Experts of a small language model: 104M parameters.
Below are experts of layer 5 (counted from 0) of a mixture-of-experts language model. Rows are named router (the router's row for the expert), gate (a neuron's input weights, with its number), up (a neuron's input weights, with its number) and show model dimensions 256-319. Each number is 128 + 24 x the weight over its row's rms, rounded and kept within 0 to 255. Numbers have three digits each.
Before each expert's rows: a language model's description of what the expert responds to. This comes from a sample of Wikipedia text that the model never trained on.

# expert 2
Description: The word "the" and possessive determiners (his, its, their, 's), often sentence-initial "The" after headings or periods.
router:163135144163141164121150148139121160136157122121114175098132122142146185146162138098123154115165139092130161132123110163157105135126133157160155102116175106141160147102128132129123120143138136
gate0:112113124134127084085135120155156106168120181160177105125140127117107115121094167138100133146089133168088125095152142096103121125096122131146129155151137133109141127141138131121166101104132151
up0:127131116138141153111154096141141106122129112147136107128153141117128135123123168138096132114106136127115118169108172138118085115146137132148058149127097132142104128127130107168148132102150174
gate1:102117135150146113108192114134136099149101162106134118107136125141097135083097165140085142131098148134089141120121158112087085088090102118145105159097109155120157160144121119139148128099110166
up1:108110103176130160176107114112124124159184067181096154165109129083132134135135096117140136137123092135114136140143096126148113188200134107155143128143156147140121137162126153110131121129139131
gate2:107124124155115150089122114132129170139119162115127098133147144133114145136113113109097123150096160120135102135136168079122120132120131138130093141117105140116141172119104063103140131101108138
up2:164117144124140153139142105113128121155110093130058128123088141078118140145113118132124140126171110119106099142162156163100139161110073144180094127150129118165142156139123111112144125112160138
gate3:116176126151136106103147113110116123137076106146127120128117115108115132133081151145106130157084129176099115117139164122066110104117113115113121138128146136130113118149125145135166137103135157
up3:154125086126116099121133147113131139116125120126105131045107142083167097114164125168133154123115109155121162119129099113180161134130133088109169149167156135096177135152128136109121084121108133
gate4:151128093181130083103098161086144141164119132110131090139115133101122147118116135139105165117136198170115110096114117117113100133114109094142130129103142133132093108164119097120140097143083135
up4:086170104147128120089096139155152121089140139131139109118150111160143159165103136134136108119125106107099158177152097136158134118115164155118158130131152122110129144170142100117099142146138104
gate5:078110118159150090111142101137140125138091162155118115134154174142067129138115182125059158146078130159099154124138155126100097089142132119150093176090104138098161140103126116150163150113121184
up5:143094112124132122146139140109164139101194112178121165133112095129131149125132154082159170104147133087117143161130112130146123157167156130126137119140152144112152145119128163117116128148134117
gate6:098100114152148099125142106132160112160132149101137112146176150117092113116137147098064120150082124156087103123102132119081104127085149097122124162108122134139129136152144129130109135098132159
up6:140163110145147141127118093157124107102140096104111145112097116146138108099129146159143115154113132118114157154121109145120163146134118185090139118144148170159156109121128123124100182163112102
gate7:088125079155108119148138138151145112138133143119138098153129135118118104109143122166114080145128139151129152112132152121115119129081142093132155142140156116136139149160082126142157126093130113
up7:115156128149139074089098147111128128127140166185126067140149133126102124130122119161119115107106110092133158146118141151122113110116130054147164158105126152147146137140125094094134136093136137
gate8:104150133160143081109163128122146125148134171134134094112165128113123144118092139122114144122083135133084125132132187108132079115081135128164118168117122140120112168113127117136150124111097167
up8:119139144110131123070140135110165130110137148154162101150118163151141128080144163151104159107097135151110121092147109123099135116121141119123150160134122150116118118128101141130119122124084150
gate9:125124098117108133065140141136166128134146143154152123130163140115099139118126149164099128139120152153135147104116137120115101130124148086124141151131093153115143116117147085119129123150083154
up9:108109152145150124118148110152148170145145115105148105139163103109087111109139146158145153097172110116128086140115104128137119138141180102107122123132143137095156129136122098115122115158101129
gate10:116163129129133137117159132087136106159076141105162132120138155074070098117101120114103139110106155166106108112140138128077106119088122097116114163138155138111132118135123123161136128096131137
up10:129133139129142118156115184139162134114107128134109178093117162103114133141129117107162157114110133130168165131124109150156160142157114150117152094122166139102146130147110115149104152156146103
gate11:101125109137115107096146126140148111129095165140162108124136123152109107128085130135085135128094162163113118074130152111088086091076137119156105161115123106108114153109098125158149087091145177
up11:154105143079110141123121108116120126135131092092095159122094079102126135133155096113139152201134136101128132141147117155150124154099126125097149112136106133143201116112132119099098105097090132
gate12:125110097161123075083107123147106135146101155148149105135133125154132091108147130142092099075107139125102136127159156149119086114109107131152092144098114115131126105131129128122145148105126157
up12:106162147084107157146130100148148111135161138079139114172154130103081117157112171145072121162120124148112106104089140065130095106109147114115092161114085111132124162123148133158116131125122169
gate13:139132121161134096114145140115123100183111176160143131133126166107131136122111160101143140131108162175111132089149160164096115148088084072164125123086148133100136106116151089176117134125141130
up13:132152150130164101154097139124120186128161091176117097139111110151128173138133104123188109099118127124150136099171117145080123148125132104127151141073144095095155132139129112177157122135139092
gate14:128127125158130121127153127138153109159108133159136116130120106108092098099109129153115162117067182137129066083137145129101089116118117139128161148126091172138124149131139113116175081102134196
up14:124147126115120155127175148149131150138125152137141135130125146106107082108107114140122170132128166149142101112111120098089112124125129157137128133084158107128098083146135144099167157143069111
gate15:109113117121108066106105105153140110120102162165162091126143124095128104114127169145100115124079153158079132109130159114085101133114118105148113169117116145101107110110102123110168127115115209
up15:140141124119078138138151117178135153146108162123145113166141085130105146110117152138106147190123127178101160109144137118089102155091105155114160171121105130095104100105171097193113087177123122
gate16:115077138156134114167166151105164151159118121151112150096117185142109152115112128100111124132092123149094106124102159131098133152139136127157168136057151128148134170117109138146123091117118121
up16:152113152144118114157096123135101137134105100121137134106105097130153134152130112108134093144148114056133128150137099129144166109137098161145095082124143141126141141146174123104141141126132088
gate17:117087141118171131116094133131127178078116117109119129101104146125117164133127110113089094155129135124084123135095098117130120147160119118119186128087130138097157138114059076175155130174141105
up17:137161090111140171094097130127149125135146118094088094141153127141143125119118154135128139096122125134134169101144149140150118115100160100110089147169135136136096135178168136085113087105121144
gate18:153154121107174113154108148104120144138131140177133135103128090122107167080079092154149171171115200099137134159120129165114113098107125119113135124129152131110101077157154137101139132145099125
up18:134099162110072103099121124137134106129140125140100095159138142128078097104158106164152083094173093078111108122137155124131073138134132088093106103149123129123112131122174110110145095120140159
gate19:153099115138099114084120139164130122110141137141124062115150156104105149105089152142071135137087128139102145098119163090134126130121107118150135154103144165124119141124137132123136103104088135
up19:113095126115131113115103126146148143166116127129140115145133140143147127120113163144087153105107133128146111155127154161105102117105148130122141151110100162115150110131120104119131162110194180
gate20:127122122128185133126166133117104114161101133140138136089097111081119115109115157140127160140146171121093143138176149091145085141114103144109115157187044097124096195127125100129147166140107158
up20:115124109145086145138132136161099092177152150165106158176150131137101125163112178102122137132108124096120115155162100094110123111131101136152116094065133135102152153099141141135099093130137177
gate21:162102180149131108098145120123121162146098101151122088102112122138100148071160114102131131123120169152101091117118122125134133147137135096150115171142158160152132106126110099117125097085127137
up21:155131139141128133147099144110121110124107126101117157133124152115098164082170113102147170155152166142119145116071116146133135159159144088115132122135168126079104106086096161121121123141162103
gate22:109106141134132139088166130122143134139120153127099116154108140122127091085157175146105149128114118171107101126115139112091092162120125144141124106136151168094100125145126081118128103126159120
up22:131126150127104123150120133154162142126137093132131154189087167138111117108156137141147132125123133160156141124137113147147106120122078129117156150134112162143118100057087113141156136087134133
gate23:108105121089162108092127165101146113152130123119145091102078167136111123100126167103111144134143161175101117119099131110136122134113158103116120138121112120138136101126127079143136125126136160
up23:158104097163139112136153142077146129140130119129134102177133130135128130184143132112135137083135124123127145147151156136164128143139111192140134117126114171105107135164147132151136113115115133
gate24:103129093138161100125135110141106116171123154161146091158112130154133158118146126146137135108104138115146133151143189128119094093139122118173143148141133171121140127155158127122158108134105159
up24:101143182083140125102128151154104118154112127117131155128148139137114170068122191160133064126101103164117114114134111118125129080104173127164101134093141154140081144111156133089126128118116114
gate25:144134094154147139103174139115154103143100147148132137092162126118103119146097173127096092126099124135067108111135151119108094109088095096116131176118139100143111184109120152108108106096135137
up25:163148123092107154103074132111096082143138146151154082098135128126136142124112119108121101135155132135123166111129109132140160180126085085093133165161160143149150170166121181128121163114138097
gate26:134072131128122093132135137182144141126123142157158109117158126138085154091098117122127145132077124164125112096122161144082100107101134120128125162114119118114107108114124129140132120106137167
up26:116117149115111134115105089120090151128112145153192124113118141095151140106127119117158087166154079145155104103160148113134120141149143144112132080131142108129133120136145126134119123097133142
gate27:129161092130121106103137165151126123171103187147134081136092153140125119113147163121111164140141092172117103111145155170105153138106121127142140121141120148157089065098115089147164110122132128
up27:088104099108148209147147129107144166159164105108128131154126117171156130093145122108147079184120152142100136135124127094134115130142158157156177157143148057099156167130147097124099146168114106
gate28:098092133132131115087167101147118100122116158133117063125135150097109131093155162110076143146115153151118149115113170097122113126103125113143097146101092129115136130133121134130128101133114170
up28:139125153138087103144098158116156141118181121165148124117066109121154080115139121123128142145119068109128083069145097127081138109086129112160136123132083104131106127117131133156099108081105128
gate29:131074152145132100122134140125132162162120158136118087112138128141147142111086160146070156126096146080089173135137138145107101147114146122160135163129110169130125114078090116145174133091116151
up29:160103090132127133112110128109136110147077117120159127150119155130157112159085138081130123124132105128140100112121128136113116131084140157081151110149135122090112113142138090093060094113138131
gate30:107092081094153117112143124110136104160140136128124142151102136072121116156122129164086115144095129163092145129115125106101095119109133114131094090115107084147138153130167110109107120163105132
up30:124101124156130119102126118115112151146077118145115154163103134077151114097102121131128159171163102062151138059131126124119156084104090127145074118135130065146138100153178114096150097127144129
gate31:123135139126163111118187113146132116152110155125149089147156130127132147096104182145103127131108144119089110089118163093113090119118093115152110193123120136125126139125142131137119119101116180
up31:142101202150101110149155113126142132153136158144101133130152151112089143108103156162061214119129134175141116106118142106134091120116121134117085139119132107107102131114130105128132152120130168
gate32:087104125157142143114163123137142118145124167158122120173147107126118130117109136160096109122086137156098144116129161098111108110112132118149112146112132154168111139116126133166139119109088162
up32:152119173113144038163133118105094145114102114157125139136087107108127135110129135115153130112149141161126145125119145158148136100111105150137092100111125147151133133120140126148115152130148110
gate33:114120100136141127124180103153129127148119160126095119132160120105094094112113145099098166132125148126151113130157173127124100117130107138155119149128114110099153133099108082091071117153131160
up33:108084158121125119103123137146149126142145120143151127144098097128155168106114117162154112143113133142078108102145118107088140090116137141150112148115145127108080082136141142163129129083173132
gate34:084115121144166110137179104134143111171115134124139121124148127129122138115085151145105112131076146137095114128137160115090086121090137123164118155115110133112135150103127130146121106120134158
up34:144114122101127156090121110139141129121140151110146115079130091165123141150093135122117103143125134149101122124123132109151152112126074114103090148132134161129066140145133120114095082122145131
gate35:110129085137102125102111094112131118124116144133170105122119113133125113150115139123084140147126133141140138154131146123068128138137076096179137113133154098141150130132165107129116099125100117
up35:128092170145162129162136165122124120164101111126145121113122133143105202144085134134164108105115147081096128153156140150152093122122153178092119137117118176120115134058130127134098182137177165
gate36:142145157168146154121118105177103153114113136092164119106142111146162102138166132149125102137150118117147135123122114164144129129144113177099090101094124093147148114106131158124140146142118123
up36:158147172119110127124123172133102151117141100100136150129120110153152114082182086133161103140142115109150120146121103149157145136122133133094131100120114110162140093088139116119107130126102093
gate37:122131125115150107136131139117104126110081136171136117151152135108092162130151173151078114091091108119114109088101169120076097085132141102180149126147141127104101140144114146103121074053135137
up37:145133112097124134151114124154111127135145134154087161087121164121131122133151140133114110146167132122187158146124141159151161151154141133106148105162142154122136140121090168102126122128137120
gate38:107124115168128074114126150154122106122166148161169124174154100113144136118135170112102118132115116153091159097105129096149122107097142128182121151097122107141146093152141063122128116136075169
up38:145115162163087145146131115113159108091164161109149149121143138161147113163154124104164129129143086134134181126086146124193146081115130142133116108131115116141142125156138131145105121097143124
gate39:139130165119127115163083140124143124143118114133146118156113111096103182093116133127154121106133160130150142108155127175131111126127119092142174140134123146121078087130138092141159095151148124
up39:132135128129113113088162113130114118127097147145110091124171125138122101104093149144101153124107124144111137134116168071097128145153097126125069136161108137164116169126130103101132168139138173
gate40:123106208145109113111172111116128112140148122108111126157156121096125142141150123129129171083124135120110155156181123067129108105104141134117138143144115161132161151136127156091133109103112147
up40:110102115156104151090152136138166132138127130099131100116122097164105093121109149115120136124096132074106106138123107138138117126107075124134108155146145159124116123084148106123147145169162176
gate41:152069118140114117139135121131092120102117120110098130085112138119098174069155128130091183116107110116120155099174122125105136178159112103116095154181122168114140149135133128101117143157139143
up41:161121160105112160128125124165118158102138112114089134149131129149136141099126089123124102114149109087171141140093100124134150122146160134124133134133140104142118140103146164141123163129151092
gate42:087150117139131123091095098127156142151113184144136093115143121157103135115120140118113154125109162132127106111158189139069120115090141142138098131144128098119126130128162119110152085140108163
up42:098132168125111167113133120191160130148150130105133098140150104115144145123135170148108077144135127150111124114148159091118081103094168118133127144107116116152114144107146145142150121160136134
gate43:123072140120132153105109111104152103188092152137148148154118116126131115143116145121133142182123165152127158123121149109143096101153119141136125138163124125148152122128104136128113112077130137
up43:125115093165086110168107124114140120126112124147168133157089102130101144127112138147141136159110132139135163110140135154124107077107125102139140134097170137139118103111111109134138088143130144
gate44:140096133165105148124147176120200111148155124090134136152115163126155156120114136103118165114135157145129136095132139123113113103078144108140157140101172125106139129165067123117129090104075136
up44:139149110130171101129110068111093103136105135129089112128167064123103097151132119125136096137106121129126119140156108134102146124099114134121138139120124149131103169130172104093151127126193136
gate45:144082106138156122083128124125097087147133092088159127139126123160116110138105126139142168127111134143110141149135117130162096132128142125156125126155149155146110155113150124088142137151096128
up45:109164128123107121136143109146133077105126119187100095125183102102109160153100142117120089131123126155096127124105129128107136136142058120114127147149149095145125186150116152137119077095128130
gate46:128111109127100164137083132119138146101112118123082142103124084139103139089141119083106178136134134137145139092158113136168118125153170131110080123180134122135098089131122107138165102142119139
up46:139147122144120126137122126128105124152150130116125147163144120103126112123095113162150161089109144112114135103151153099122144130120126116141167157119126151133089128187130111095135105083132155
gate47:103106132169113139124129125118118126127108159117116119144118126141109148108077160136093134153104166167085104084118165135124110096115155094118109131110109113137122140133123126110120143111096131
up47:113104136115074144138110148101137162109147145105115146178088122118133145133130118150166151158163118140123141163127121134119141130142140168109180117100135093137152090150080168147116151117117127
gate48:165116120133166104104096160153117109153116101140108094126117128106145115169118101107139188128114117115146118082130134151127116146086113163127133131123103133109113093135140174158165099090105154
up48:129127135110198119123129136131125163179130129169097144119098157162127156143125094137117136119147149116110112076114143140110116178110087123072153133138119103112123159129135105158101144160124125
gate49:109133094144132111098127109175144129146114138134163120131154170165090157142084145140097140153069117127108146094111147098108087149091139094136129162147117156131134128130133127143155123097116183
up49:117120143149102101116167110155156133133126163138143137130184116113107122119093127154094126158116144144120139126138128094107088141136155117127109165125121118139101126121088150163147137140093140